Weights of a small mixture-of-experts language model, trained from scratch on English Wikipedia: a sigmoid router.
Below are experts of layer 5 (counted from 0) of a mixture-of-experts language model. Rows are named router (the router's row for the expert), gate (a neuron's input weights, with its number), up (a neuron's input weights, with its number) and show model dimensions 0-127. Each number is 500 + 40 x the weight over its row's rms, rounded and kept within 0 to 999. Numbers have three digits each.
After each expert's rows: a language model's description of what the expert responds to. This comes from a sample of Wikipedia text that the model never trained on.

# expert 1
router:451501511501507530476509518430500485431515427507458506528527480533477527435526496503511419566494498522640487500488505568504460438520514464467483538506525516496522511497506486500530569494510537479536496531478584444495477485534533510554515467530453525543450502488524511426299523516494486529524477522480520461454477499494539466543549517456512504520550498476406477513443473456489518428482
gate3:550536467458521521500486502442453476519465480467461472523546429476477515518413491479443485552515485522552494473422599530540472504493569510504498424374497487497505521561409513445452562480422513556518540532410560473532558437481486514572492495541512482498493526522494475520450459557530469580498482491483484519497493465539530515502472527454462538441516583493494523529535530490542508547486
up3:512405445473544498472509499422522513521491529525497515497486488507554511559490498514516485474506527556549525561459520459529533431519433451445463475456472488485449466606547509472445480517546510449466519509499415498501449526560473500553498513554497458526484472582501576452486494593508496489513491472530531496511557522540387472517502515511507532479476549512547386602490499534552474506536
gate4:464481501514463547526508482446506458535521421498492501477513483536500492427510530418507537485417503501506503468469499554483489459510579427534439501434561509471492497535514519476472432468489611583475467495550501442365549523569524402517530511524522499441528545475585509539474557514549465457506469486505522524507463523505511484495468485478546547504544502485512477570566489470467527545458
up4:448535525527532493525473535439512537539395451465540530491495471580447511499518496450469519513520503449484480507522521564521510447572466478461544426499591502416478516561490526496549481544508527506545499510535522458472437499513532440509465469514529555506533455444475496401493529399529487483559417552504474536473464463485468446500499455496506484518518520464491489450499522430521523439613
gate5:470511444448480511469405504542467527488458431544481535423524505499507473484460427485486531454508480517543560493463546569523499396548469469514515419488508515483446485515515492480495509495472528438503472492492448505530463584490533468529504540502500537553393477557431469429502460522570541524544442481505557502466447483491500476462507483536493610594470492478438529484458473494476502440472
up5:448458521531493488552535537527541431509476414552469560526451497552534484475497419579471488504480493453540467485504458532479467505465505453529503518482438540519479463509559497536521409485479561454521566525506518521502477580485565505544516465528525498555496517494523480501517577533424578456512513494502529487452448558568476448495534505544538474594540517477520466546440412530508488425446
gate6:499516534494543532483479549443530439479471431545562497422560549472448495526524515518424480487510512488535546497514461462450550511522499467438492544498514493466518503431471480547487547497477480434478532525551447553499418533483512404539454438438422557506440493520512463487482570459467486522560531497561521510407492460532475477482517523536521518512515507425490458561403525460472489428501
up6:559513463545401516472439521412503486487483584481548588442531536532533507526436523471484467495528474494514471512483569526489460544511422460470453574504541461546484540554523463591527517515463500488529500468530538420468557559494557546511497518543519472461430482509458518518472567463457452510489511499548517507514509479541457508475498539442500512577540437478472534435495501404497517456495
gate7:482559542447517535487523513489516495489495493518506422515468494477540494508480509531491532490505471525607555436518555571506522429479487535501470482493554485553508477480529476460507532529496550540421449548493535482485469500597493564534490481579428465464435508442535407454504452453489480450506512515558473476437497403470566538547563519471455531511538491511472449475569455485445491553557
up7:444506484487493510537516457524502441486436520507499556437549471497469552472563504536532449500563536493556506537564491548444474477515526500497566481546526478486497455482471451514535511480600494501479480581437531508475549483464508411441464561546483492454547547481528469545507499441459504489511439444490498458525395482472509460450444456498511492495610520453516454434499585473454527539529
gate8:538465542502466536513489511430473458529485479464468495482466418573448432514513527495482460537472478453560520534476518516527475463561496506463511521467556575570441478489491434501482584517489586523514479550522505458494509560476536510541516582466479564483470547555441453506514516495508466476403482491437477465453526459473581462497470489473493525507551483509498405568465528467599472457487
up8:503485524470515496465465544539512492573416489534469483521440514473497522499494433528493535539507481507494505541490491506513521571502490485443487500510563425399490503410461447515512502580450521474531524477548581507533476528469517547474440477515464508527542444490479508531456533391506518519521489532506478559602479563401500504513519472467514503520481617566520546515433486485488416500474
Short mid-word pieces, often vowel-consonant pairs or accented letters like ü, ö, ø, inside foreign names such as Świątek, Gonçalo, Søderlund.

# expert 30
router:506589523510493513529481536481545517580423483481482488522517483490522406491484473569390520482482543542512455535525508461531496512465465440520518469516492506501492507458571491527498524515515581496479518517516518517486479514480518475563530496472471471532512489523489510508255495523483455529499474482523524508471477523449561525462496547481512537540487514480431490581499496524477439538478
gate3:497461517458483478543462483428486471525427471562468494492488503601513470544517514504417534526527481460516443515560473516506512564514484431545516458512563483512383548485482573503474538494462503494481495515465566545485550518560471470541506469471470455499507524491484505550430542474455473503446487533514512419523506531463507528429553427431490458469492628488476499568469474454543491532467
up3:519456507572525472499480491494561492497480485518524549476484490508459472453507552547562514520546440480414537475506487544480436474503510518531537514500445491501529469522463436500470540471541454570445492434540465475323541532419449450565472509479476538536545497517570503538542545526482520497567445528447544491526575481498482523477501516510500517536502404547485450505518531451464519458484
gate4:495531484545487452422475463500527459548500494550533468524518499449511488461508530503464514471447506552563516436537475465486600518504468417492559443508434531494440528477524458562509483429500435485538546508357514459513485557535492500515465466470545518484482535492516528535466529520434463526504490445584558545485551462531524505452502450449498461544559532390463486480467518525535509484516
up4:555536498475566450526435494534448513448522421509451427502516475462467447554462481435447503480465558512531541482500545542479525490526518478480492461477580446561512502430445506499467491455576475464527500480449569476480520499457518435495475541478515484484490571503485496451453471531435508509435543473480465496526449538400528539468488486525446540540530543565549588486476561521538466556546
gate5:519504591494467459509419562387546530496516507511476506492505480473451428502494477557496526523381564493466500518532583550495459516508429463478470519545459501472530494451516481531484533474491442446576478446497543506485523518522439504519518525495568532562472470508499512557484513552500513462497435568486532538478534508488527505486477559457546538528477608459442434511431469440477518488497
up5:531548506440544585476477472448569530433525464526485480498490545480479532461466505530437605437490511527549536469495472550481485460485495482544586495511522489489508578469458523486543482413461497505558446400481551486484458518523535459507478501550500526509492519467484550497518536500473476531502578552406514546526438554450514513505484476447448557473517526498481523421411460499429508487497
gate6:505464529545420496518504539478577543528503490560501430524556480452506582501497502541457495489456441544461490486504534507565534443478481497570507418424469488505525473461561561421440523481525531451527512455550539519494502539508496478495479513560484520608469502452469443500530599494562470452486518504500486468474491445509465555524460551497544458574580477486497471491501565433462528497477
up6:501508517505496484557485467449486474587511421529490432502485546506449501461459560481510471537502492537484480445440526437485564467524494499535510501465454511609514428503562533502444511490485493483512488521513522517399534535524511444463451468563494450523531443513481461469501564515525450485510457475537533498570598531554500481539527586468579547509502549514506461522540568473560578524452
gate7:578451480552540540494555479421469488557490483460513469536438483537551527508532459484405562540497482566482489465484482556546479498457467466506514439496472534508476465516503472459482498485530578415431446573499472467499504513465455455475484473578538516552489473530410455522519518553523497518551498468594525491488492498515529472553501509467493545549506576514480479540522551452443498401440
up7:455524460497502475535540540458434467517538507558405508507511475516546528438581458532453513448461498429506477452521495531498596532522499472480488512484464423499503498503476526458548475486501493467506518523392547489529481528520463431474467513567473553556496464501468426430494505467445517558537521471534494439464412532430535507404455522526519511470468474430536466503436475496567513523477
gate8:440532444514444531531454509545522522544504541559513519548480553386516472505437460466453512558506489487584510548515566450544499515469508495549481451519499462555428462529527419518481474538435498560508554525499501512462481496510499457445497446460453519549489479544543496450437471417428497562444484432511535488494417550420553518535506469478456542487513504491542508499505446536493511548505
up8:478507515504487482551458425517509573501451483504525473483465568474505477474522555492572500481518476466539466479557552544541539471567420473373473502441551589467486439565500484588513516521515506502545513556408501485485521476562494483501546487461446515445511475476494465500467516456511489560568447495499497507565492440501442516506505463466540549523500412471508457491510532588524538542482
Stems of words split mid-word, such as adv(ance), manag, appear, episod, and numbers, dashes and punctuation in sports and election tables.

# expert 21
router:472583444559465486469495648485529525494505479488474475455512529515510473479441516524457500519539539513534484484486520516530507465506538531521486436474515510490541470519504490499452554482482502535538479564469507473495526486556497462566502491463382503463484495446499479483295521487553449522457448453526500428549503499500475503431540496455471470533542540505487443504503554483514509490472
gate3:535453451431442540503547493494554521517490526519504516475466515571501485445472509545456470489519408477455572455555467476482472457473506479488485573492428589479526490553553521523531601496520556490522478516486438489554469520588542418556513516505482475469475496474484503470511517588491455560456497479456497478405590473464568498489521563523477501517489474549498494505519436545494518532557
up3:489529587517537472596498387501560507452497480532493510486445456474542445517512534448498489495514482476533451537520430470462490459466484493515490443513454466568422507466541501505540587519520466485432555416525603446585482486537447512469483489487550472523497463559508533566488515469523560492499474464477522518440542450508502536465467519457512486440491506417474519538527500511475521445446
gate4:544511473536531520505567479516577479516507522510459466500493504494536443532487525513500467488492441552501475513435495520532486460480507545558500485482549394517506537554567486566566497535484502500586515500441510468483498592491513490584493461487422492452517461490477501415430501454533435528488502453473576429524470505554501473422507413420437485488510467463525442506424530483538476518466
up4:532416522548546599437475510426511423573515492440482511460461477517490479543475425494536589481464481444489511479393562465494507499572504461480467524528474520530576477451492461439483487499501464573504506500560460537559521513495435462433507467484544471500507533516503472505476464461526485487545468449421503492522501480501512508526488505555532435423549506497527510594503485456537505444527
gate5:531520476572505499480542550507496527500416530502486482475456507528523490528496507480497478495413509508526493524593523563550505439552408477454481461533526538469475574472490475537447472535414433493528481528488528455523546542454493433550544512512492529511532481562546568555500522520508444473403508411460453462512560552493521503478515473564427453440518521512505427478474543525508448441514
up5:486545485478490556431527406487490472529481555510424493514514518450531527546497515521447466528475448557519468444569518517503478517457459422450491534553438524464508501503500492573476399528486491513469441451487501457518564503444505458583478534526518547576582545608525528511527521488450568519469439458462474521474502500501515574459490490559477524479475518541510463495518498549568489496562
gate6:540494468499455452472446539457467500484548469456537504491519519489511473558433572516471397534559546546500491430478518574461480522507521513522527481508487492474553461578482453503470526537502567481432532454443461552465485467544576451537508541424469486439547488418481484485442450536490571543497439516496398443515476425495498529498502537483512493525486486465480501450532472458542508427474
up6:568530511538489462432479569518488547435463461408472416502524465512507483519436485469493493502454574527536497501558479506464536489522492502465545500476496455519533490564472422459474450522416554507514509557471595493421496519426491444528533559440421475475507566442494513488449487504555495549541439551456495494477432489482480544463506529496543529498454496544497438519479464474503528456560
gate7:575475453446462538533500559504522516441504512569480510473523531453529418437491513570401575455458553548525471499535549493479542459532450529489537487470445465486525509480454476508476532475533491542526491569454479529500471550562588449531431471508431540541497494426492464512470543551488473469438515484550510456473454492518523527441512433471524512512586515437536464505548515523489520572500
up7:531499564407511500483550436513437514567487468513547489451436497495512553428528480527518540565528510484507519460460583493492433600484507448530541478504528526559493435538496570506475495442514511540469560510510477439539451532522526543449461474550582502515478578471485522500514459512441512441583460491542487556536421484483477520496498506437544428485490453466502509474485484445506566505522
gate8:529508516473513533532530592490490606520459461496473510512603505527537522470545454516485474473438585512559473524497524542485468520505454527457494504498483469521545541542558543530525484448541487568495568517549432454544543477489471472546458570428488458458395489515520534463477497485487542530435515474539507499517525476459501504534501533477520449424534593492470523524539542497420492560568
up8:465492526456520473460488516466433465533443477624532414503446493532480495483511525525434575558519506461476500506477469520532504537393456464500435533458517575515545508504529546447459445477494537526505510538529489499526470463573481494506498488507479457562512543468486516448463461539557537530552391524493518464491462486524443578476476425463512459526551494536502521548500434500493559491427
Symbols, footnote letters, math markup and number pieces in coordinates, tables and formulas, such as ′, +, ±, UTC, [a].

# expert 18
router:464554537525505514494524493467540451538556490477494494535493447518496502472515537509465484532491524550533462477515522489490478513505534520545528536496500488487514453497506442483518510391494490519495501489506489479509533552513526479551493480497495538538475495392431447503289461488475498544485499480513519444495432482484531499513510510468537464485608483483428472515500423476477646443492
gate1:453489555528524490436490517500533489504492491494485469422546538466515480512526497517528528524449503503458461526512441549486491435485502462467497505509569548487532541502483474416533520544479517571583431521474487435584534560534435479566505526401414518500515460503543413484453516517521447518516432465480531472511496555508459543460468549452523468546425494457483473503509500537467536395570
up1:555517480472533483490498532600433536412516471484503476534514546474431507499463471548513549503538503520579494543511482542574548481489521558533520494478413516464503491566518509503495472508481514473543538524471472452480501444448543567504494570447531450536487460511531525536487519442486491383455469477533474476502602498499447502505490516579472581417494552584524472482468539483530475509551
gate2:455448522560491512534531518494539478486523541488479588466439474489531438473434476477483529483508532515546451531553473485426440506470526552538449534461488558498456496480478570480477539535500490440512519589493433512477511580510541483542512472531434538532518506502519444514464485492426488527469486523451628467491507357520492452484509470502521513443511528488522544509424482578509536499468
up2:453538457526493532557472517597581455485509525488498554515552509475478465477455469439506510517504519531531442473511548497494461489488512536525450554560521565444519425515480504525572486498516481483510431520516484548498473561497563569505501468502464414469479491473456492524482407535429515528468506502464537517462489477526536518510484533487643464473587455490528561510446421488513515520417
gate3:461568390517463570429394499472508480519381477538467549517565468479509482538509514560482528515523469527533497451489461480500526503558453457515487488481477490505605507487478407420487488515496452443538473492537540444563503467434522481496519546542442467487544451516581538523461495519523506503416529459502566487514515496504485497510523515507521541507501537519539427535530446496541506478453
up3:516591491534513533532453544523440553520462482499536503529507396513529403543463487543430463464516535525502501479530423511520550495507472507422510519481559447506467508540442489573479444492504531506536488573390503565510483497504524474449513537522499516451445461447544500506484523457478503534491455503461497456483523597515498441496522519518545538501505516569513437513546529456551425537583
gate4:438515485491493451489537433487518495503561516448489489367419503488502500489466592499445496510448592526492471495538441551521482473576526559450514502520445500459486492527545482493534527470555472536456552577543496481520502476450504515531496425489450484575422468566523457547462440494508521579501462458523566471530528481520541418478534486467463524457527467479492488459459453472520480530515
up4:550473515487509439531484518453572512500556430514494506530531505470504510440523539540477478496472459560512546412519390492458525543491474510608556572476531488547523453536538436519464471550540473489498423465556502533493481549498518485532508547514522482512500497390565464487517486480446487507480506509567483530479507492524527512386495437460536428508480470545496484501472574423538478533528
gate5:412492504598498554510534505482496522578510509489458497432552480473547491520502491550541496486505529521534391459539501519513504492523517469534516566512448508475445469482443423418460507515520540532475495563583498473482521510467518547509538555469498412552457470491477469536448541480503487550468476488453593515538547514456518558506528551525595514450494523518468468487454461507483411565538
up5:510525422513479505565443543517419497546453483470487502520486516514610501507488467472447521469464485489550461551522446443492516549419441463481543471528543502548597482476545463505500543500391514423507493480549526472494439490601447466496484488509485589502438522549485416468532510554485453532534480471565477469458508537540524501459525509541445537506493494510513478505565501463544527474496
gate6:534518530584441543497555458469554465450584489463432512479522499556547472508486439517493517505461524469463444475476584468524485470507552537558486501494532450535545432492559497490453532489466469548523494493487561496470499593529538526563500474538522525490453479431459446479508468501524450522555444464550553478549500469470560543454499492519524450483515493483504443464470376541421506477442
up6:484532551502467502467528488475552422469582523543460504480515448492492534480544475480459503485553470490462441518487495562518436562546499387490537516470466505557428490506506442550509529478513543466440526491486572489511463540452479511522563561531521470498472500499495580489486474469502412537525555488525533526413472563513535491439545540513475429385489512561498439494443478451504477529538
Pieces inside Slavic, Italian and other foreign personal names in credits and rosters, such as Kok, Ch, š, č, ovi.

# expert 11
router:468502535525463515545514565444477484544478456421503487497511534530512493441515491525414453476502501554537457466462519509542508444493517473504573530431524470475504444505518481486425604393469489504558489522519549467486510518507542460488508448502439535550427515512479445536391489470523370528509441454505476445515527512507527457517495511504540564484534556546448428527521538495478524501498
gate3:538474535532561525550439481426521484483452493538453519497395528448569548508533435531524498515436488540506411570512521496559459495565475514482497501541498492523497506481524559454525509501452557521513567450568491536578496508440531492536468454490530483507511495560523528532491526425489432480513453446481494487548511503459549470493594500540518520523430443464470514605547450464522457489494
up3:495504496571581519447438556461552506524458524463521515402479501478511496531562405537463538517484529586514499478529507587471566474493516549464409481479486511573475499465474543482452522567486473497515492443546519490529500475493508467428481434475526501439479482489501395493504471456481505550529521453499431515527456508554489433561493453534548502541454474424484556534529446474526491488495
gate4:515538492518456557412490497528519546473490515485471480522456508567498489553471463577462490515451444484497507475467480551589452500511471490526525482474564437452521460466511478504478508520484514496472462495504576434482552429478525477459491546410435539484470508484532496573471538476487383525552532533529502458490494486511519492573536585501477534544516535540458422576551445438564480493448
up4:483465480463523513527490533470504496488507507548495558544470438445484506468498570434510490506473551439486534567513491575564467524505519479470513491447440448487489594518532496469461472505482496506498474443503502529480463437577509474519621469496563499453562538496556530494503526483479467577457507534478511550524462461455467464503490477412511483457468528585502533427457523636471519547503
gate5:593579438506495433510515410445537543511497545440500533502420482450467494478440548500472413553532484549470497509427481486505490519451462501497554515467509516475463441478495492533490459463531518505511506573497576531443471468478548460545480476449497463495503481479571516517495458534492424495498444552507466493482551563411544445496503545452518512463437563515452491552467520492458438557521
up5:488495541460454437547512475521479534457424451426493559511505499494504534481462513486413543401474498533528490467518511471556441461498484583499503476567477465468476500498515632467511506537492465455473491506490488498506466471540487584526605423469490505509484454500438465519496490434439474501482541519560500564551545504557411509440526553528488474474544461521511530452518553523505516495546
gate6:472529525479496525425495592522450473519477541512501509503485458538538487507503482563453561529554522450488550488520515475562485488493483445453498487455516406465590551526500449569560585473559554481541433450508499498443439513499513478479570474455507519583497488500546513429470459497519487500479510434470526455441562544453486504534573489536543523410491516560494482449529470468443489533509
up6:486480560466516526570481445557486541513556462528583486434459507433440553509537455524447479449534469563506544511478520443520457473511512521492504498377525511517526382441502539528531538405431544481488520417497449462550508487497478535448537468422509504489535519508418510533502505490504490497562469382496510500483473498539499489490537529461508452521496522506515473518556536453521515503498
gate7:511497531509459550469483568514491486524472447425555500540565490502447476460595534522499532510490560514543470468513562443480518479538541477444505523426521537434454463535492420477463525496502531511485429502504526426536520515525495464460581502485447465452432428469474483552502456486538497502477557503557450464501482474474550494548460436528466471556519540482425459535575533539430518422517
up7:532518526557521435463496483484534507467501570495438581482573470476486437435494552459513538488519560538538489577592485502562422498512530498459470469556506409459513534519499469463493468487498474425507591478501421515529467468540511490524500578499464494566577521485455503477488487535519531484494507581532555542524505524500439511479544453531501517538497475522468516464532504419407516493552
gate8:462463479522427544486467554532529558504531469435531513561568540487487492498458520494449505481530534579525510523514518442558532559510528507434489551396564562517523478436528587461457507498529515545525555543451478518471496564515465550505443518456432509504501513497460375508474501472547510505526482476496518492427553523512528555473488480465561583531516560486462476508499522493443566474486
up8:534518438536497518411537460447482555502494516566524486451491473517535484618517448522554546501544534468487513525468522508459470490503458522540503453544460487511490456521506465576495455493505433455508509539586463449487519451540533492549524554502506473404484521515479560503496492527551587460488449579549544435498457501462444483460515475457439501437533476511516518436447501523425449501565
Possessives and conjunctions opening clauses (his, her, while, but), plus semicolons and letter pieces in species or anatomy descriptions.

# expert 16
router:477519528539561524566519492472511565481543536436518515463473490515534498512496506495435474468482554588543510492501505499473481534449473543507512496529507531481514479514474514576451572478459531457476449547510560488472528513526534424492506503478511536510445493493529505527309455543479474487452444507616541468538509451544548476522537518472476482487504537495408495463523459568438474536466
gate0:452511509527443483516509553531466471491521508437504481503467462501491512498550507491479534489418545584522536513507500535490535546503576562507441497493423417545555491488546531523462596460450457438523460499554562544464559510594494454494532579519482486492484517597555489557491471497497425558464551486523496484487467530469524548467518549459476487493501553479530448477405471425490505500476
up0:611541506545536458541420453509519452474488550519491483587489548519529514549492512451486506466501473456484466518531529451436456470513447543584461498548453524506404464479468475556521510466527537498437523508544486554544465414476488529480471494497495454544515511464496475491520610493459518487579574516498587537512519487521496440555549454557498501518496459456488543494549559562481502518489
gate1:476561559553481428553515449508426445520468555541539481497502500482498516524578484506520504553443553544524479581480483520466548557509517552534521478485517488475439471481447484536505459468531525528548553495522384459485574545513565465481486480491477497541477505487472478539455465495497455482502451531477510503546407467488564461464519468415534392486484466492422445456456480495434509520474
up1:396474524447502417524450508451462510499500499450548467415561532517507483451546478512467477485454492496494476542512511506522497451628556518507537568422518423485471437495554514444455562468397535508436474485513439517465492499503549555464482493482514507530442526540515511516465500434482521526453526496491470560484464519510555514399542545507515447505518572468541480509488489530484484508537
gate2:599486503473488486490480528460499529503489478363532555481496527539478529462510419411452453453462538511592508493501469492436460485444515521519551446517548440466543515516569482451568481527497489456545465525507470438494488541475528442462516539529470493476465423443500478497488452577491440448482529566509508488548548455605532473568498536530512517496488486534523500508501525489452491453510
up2:555524558446486512572522501496543478538459491462499511592428539546527464466491562463522527419442577532571520397504458514518501478470513475487469452494556428466510543553517513483491533517438453491556395518523504516521516465476517478535501481528429452538558466501460514564514518509506508553448534503494539478494508540528536519466387523459549497459524446546517531530583520513541497522482
gate3:545521540534511471520498463552480570510548453493434473533493528524476424515481568496452517479512545480529499393579567467472493490515453540455507523455549502503504553423480541519513473505501514457497469566503501522435521512465469426557514471470399560573504496463470482589475503549452492465511450476486581445509526474488511547515591574528504501435471449516488504537540455511439521510512
up3:471478501509583466495514458461457474578503544550504466500470444520495508525457528513506500493459456485465479515532460426538503452465515526567502506438550488547503464417493530445540481453562538512608547499418528538457473477558444540508561498560489442449568466409468522437499584547520516539539535503564484513455450543453533541521467468555492492477470501498476455460504501521493532454554
gate4:461492470523536514476483501426534532500534546443471486562584483434498525502507443478501483545498530496444525578555438562484523491466582475478464503485440522552416473486481516536493500544435466453513428525557464494456507548505498497513497417524528508466558458529439487443477462548518518546486437514498527447506526513497388524536561500459512506479503489554460498426471549534428528551576
up4:511521525456532463466510522520553541493448533466511453449517442490548517564480496406504511563428529548445517561515509493480541492524440509479522494552543518390476493400492578501537473516487511466527487490506543494453439509517498440522520431478565535564422516491511506508488456602502540534471452559566492452491516494486507499490498432446552488513433533560467426483539501538542465523525
gate5:534516537510517556518494516471484501508449563431467559509530539553455535490444514548453503566497479535485450468486534530499460529573540489468523528456470532525479447561481447492466537477495542473460525556441453500625506563491518440537460453580518551392457469494515574478452509484503512578469540509510463502502481489508493553468466562499494506483492570526482482580462433541436523456474
up5:519532514543491513496540514480484519498501504466464468547468460474470470527489504542495429604492513481457521534467557526543478503520502511487527476484452508443467494568450419463419473415467509472527508544482497528606506522553506441486493545503492492493490501479460544440426492469530454570439494461443479473547513437438577534575506491401525502483487559552498447500417553533531537546446
Inner syllables of longer Latinate words like antagonist, Platinum, category, activist, correspondence, often right after an initial C, N or M.

# expert 19
router:489484477523447518571520507472555474536507484473495495511479472535476480451483512475461468483536466543523434498502463411475497478436512448528577510500511502469477497480484470515568540438533576521486514533481489492514464553517515461523502496495466543543476493519503463520337454469472492506443472444476506461482455481468523501578572502538490576442617517515385517562503466497427517444502
gate3:475519472518465538455540514510519452487463489473439533540504517528489554481506572508452535503586559472555534533457559476497515399427453453512513511510468506543522531507511502476518491420556521497482540525549563539561501500526594448482511479484493474524499476489496464506500360513493504549456553441450486430503574503447496499419559528479540468473546461502511518597478426521493500530502
up3:506493487425455508529472513514543514456473517548515450561559481487459536468526554520498560527512518523498537479501501420506536502391522453497461537451453529438454438444499451522588494499476559473502477533522550538492498437484567476462437481512471471517524488508432510512501401470404440508470519566525539488511539514410549536478508471548473538490471444480418537524526455537456498541456
gate4:504513491440463527507539481539575496485520571425449512507456454458454534499445514443425493465467505495497471451513536468500534467415477549576512572589459555455512459414472517484512454460540544448468547516517563502467470530533512467523483484522442494506531473537505463477476489542491512526441500518570553405476492475491555513523505550489546524484589521547505513552521431574445493458537
up4:545453536504513468522484480540498505539513492473522556545510502437426503507467493559488476466458416521491471476565462513514513480530521518415499479565501523535563422536492506525503498469518435473453510528510428486540502431416470515526470434482532455534466514477533503554539455453526511554496473538507525521480576557497555462413516588499527524501473382483442512472506542507417520470411
gate5:474552457491448569543482442449477590553512429480529529516420480483481510503466516491507475529544500559550404505446485480466515514513529552525477474528512517507446445583455501480505520534519539482431482433514458521475481458446494487574524516493511520541479548489551571572475553429492516507506482411455446522487413496532479416533519526505503506517540432486434519529530547472510518467427
up5:508513504441529590476479563577563531498498511539497491441571545525458557469559521550443507471451545494433491478487499503525478489516536468562446453535490490487581520473428507428491462436491484464536411529544513498525556494505466545443527437461495515435521467484521436540532542510509540458500498534560493521549482507546479466516479461481615486451501535511522431415458460509485456503482
gate6:482466471539431488509481510496554517473494459511550484442437454575400506590427549513461506495495485507524462419453496422491481515434528486419490522574460451488528502480510473513495527474518505505464551520523524507482509517535562464503362427473498520517527566546520441464463523476441478489422522471513507465447525537465516505454514511464441504458570504526453509547535445480512441479485
up6:560500507510436518491467503508511473469540495602525476543540503532536519487402486438474480461545479497583482521460527497444489516481525580524496555484537550459448475488537471502505540446429566507459517469578458449469550482489578461468475451511492490509504559497500463404515474496489462516451528540487468454397473496475484483501563483523487478446515405487477599498474432518527563487500
gate7:447521419489558524481458509437478516465504476555482577506537514593484518507507434492488475466522511526526492483506476508533499502442524397544487450552498434483482482549543527535472554431561475511545524522508481515510426503464605479462503488527449439548492520521515504584474501511505435468486468481475542534459527457563545420530544541498456484505474501544468540512609540571460442486474
up7:559467467571478500441409512486537517487534481536443543469477551556506516527512436555520424481485534561535570560526520515555513471470489457552495598442492515463466436406502474483508481424537509533504505508512518542477505540500509470477440483446560452531501514509437496543522488433445455474522492491413541486477480438496538503495533459520462479461495521559528598502547477496513478580545
gate8:585489459552476541532464513427582473508430456474527534415412489550474490433549605510479535493517515532552495475585548509454493508498449444482547472563551532478544451461430513528477474477515557507559523547525501481531551553503532510577567475487483538521517498488460453535507449486444470458436443471492549434516504488499511501514478468507493532518518469512509528538543564479486521436463
up8:549485451496428463490522505435444452541539444493505540512529463505481422514502508535542485442496479521511499505571531537546498546492420533508485467516565438531479553452482510526504517495549430548527502513492543453498505480613531530528409557488495514501542538459497503469488476497432524518503537453402532496435490432482482595533494505550480561479486486543550476469604485435473515534545
Verb stems awaiting -ed, -ing or -es in narrative prose about people, e.g. reach, pursue, persuade, asked, success, provid.

# expert 5
router:489530567519440452561456489436521545509460464442444510516543411517540469479464504498440520502529468575504508483447498486538523462474460488506507513500495538493493477490494457527455612497505473505486506518450469448472433481515499474508498504452463531539494492486513482519353498529567467500545472486514491379455549519494464533531591584494512544513587554480404493539517482515482499504489
gate1:457514455558445467578470479493453503544460552545498532519505452495484523538475601485467524475406469543532444473520506470523458496476519461500527498504484589514440499568511427519555575450544512517422536550511501510472440399481482498473519506465516512490544460497438446514518497547499516529525477509556550434457524512485509546502491558511536499472605561487522562522501478523445556564459
up1:496486460506573499519525445514438446530509515477531496514548503486470393464434501522536553483491494537502529516501488422510502518532507453547580481514542465513510488482524502417513500482564493504454553570494483473534473467425523502515462531481551537500503385529504486515491541507512487444554421460481511451491531609453518495551547553476564479580559528542533540537498390479506477453515
gate2:476496530595468588493521511570514500509515445469543449506500583465510498472441479468541542503458493539466520541501516464488515450491495379539489550522393529513495480501426488511496518490510519490514465579458544440451477485468483466519463493508532598562492550423506534535479513496463456467514558535527502534524515458519585525569514475473466449509584560476450468491478561475452531503482
up2:401525424519469505500540480460450450507526541568504515562493455452498496514479418390513456511488515458525477456538445451531515515506490568561515527482544540468544505472519442593474480459474484464429554443546563452572495469470518435485463508505462436470476465531451497476534513504463567546556469490476520498523499516518525497473487448472579491526423509441525534439515526490544477473537
gate3:501492500447521502525526525522508552513441472466566476562529465548452512536471445477505506535481484522589456576496549579478467518472521517521540453578523483461470477432470479476541550531451472488536508569522518446404526583444549470545566496521502477513516503544507519500468471599538485437491473441459460507383507464529479514527528532433463531486511534511500547554499473506469573547502
up3:545518473490492526491501492504481531521497528512474417559534559508464440500497462580524568475450514548536531557562557487481528543519446499466500571509506407400580524499437530470528469505522501529466545450510545485547506509557518482500553406485433496469491518530564407529491461481510446479437489568515498492465531528561505389508480515513509525565529544480497478505469566462482470541505
gate4:487483476528540513436465480505495466459532523535552439527477580417495502505496463539547511458423520475473476508526544478467503567479562539480477559501465549507484590513419529462541414551477466496474470510495537494507525482523503533493406548488519430477568501517488549543578506529497566504465519551540575566482501525533481493487390432548465503461454486530591525500509481517530541518522
up4:477493497472521516505465531552495513495532485571543477503466562433455514573513479528469514479439515448498488485557528502434560534501557468488440507498507520471526561472562499523550410549459536514467502473453548507460494524470536543483534551544529468400513517488461523509544466492428513511492469521493541588573516504545487507443407370520536482455492416491598513480516523515499534514480
gate5:508506501538471518438493531531482477480502473496463489539529480586446490547488562517506519532527475548507525527480509532465530463449509433384510451445572494507505521417437488502478514546551477530462497493430507473448516541478499466556477512499511496520428466519515468527441453496598455527470519537470510454464525357461459512439467515495524511511475555427461476506556523519561497601475
up5:512477515421479505531442481554412479520470546517520538479473477435451491534468547465461458500457498451462467541576479436529438448527472533513547486526518494553497539565512458463508457489480517576539625464556479489551503477457462519477514524486473459496491499528518513454512528523509468510551512437452492523452515494533547473547555531616585485431538462550536480492493520479407521503541
gate6:456507507545527504452452419460588516538476462475540518400518517539489506467544445553503540471488486539560453524530530467446456472449443543500507475444471539497558455446517455495522454504481506585471474526469483556509514602487421472472537533481460573521488488510487499481478496532556486464534532512488436491471461502551489522541471483534554442520553526431394550484485503493480493459410
up6:496548598454551450510462472455541569448416451473562599437527486477515435518515466466448462514492535496525462507576566497493445483532478459415516507534500588493482577526558419493466525516484492575503518445498459497459514507477494556470538471501514498524578488520467472497501457531524485433513547476515539469445506492548492479514477527557482541479595459474503522472494533493476477551548
Closing pieces of common nouns and sports terms before punctuation, such as -tion, -ment, st(age), contr(act), round, season.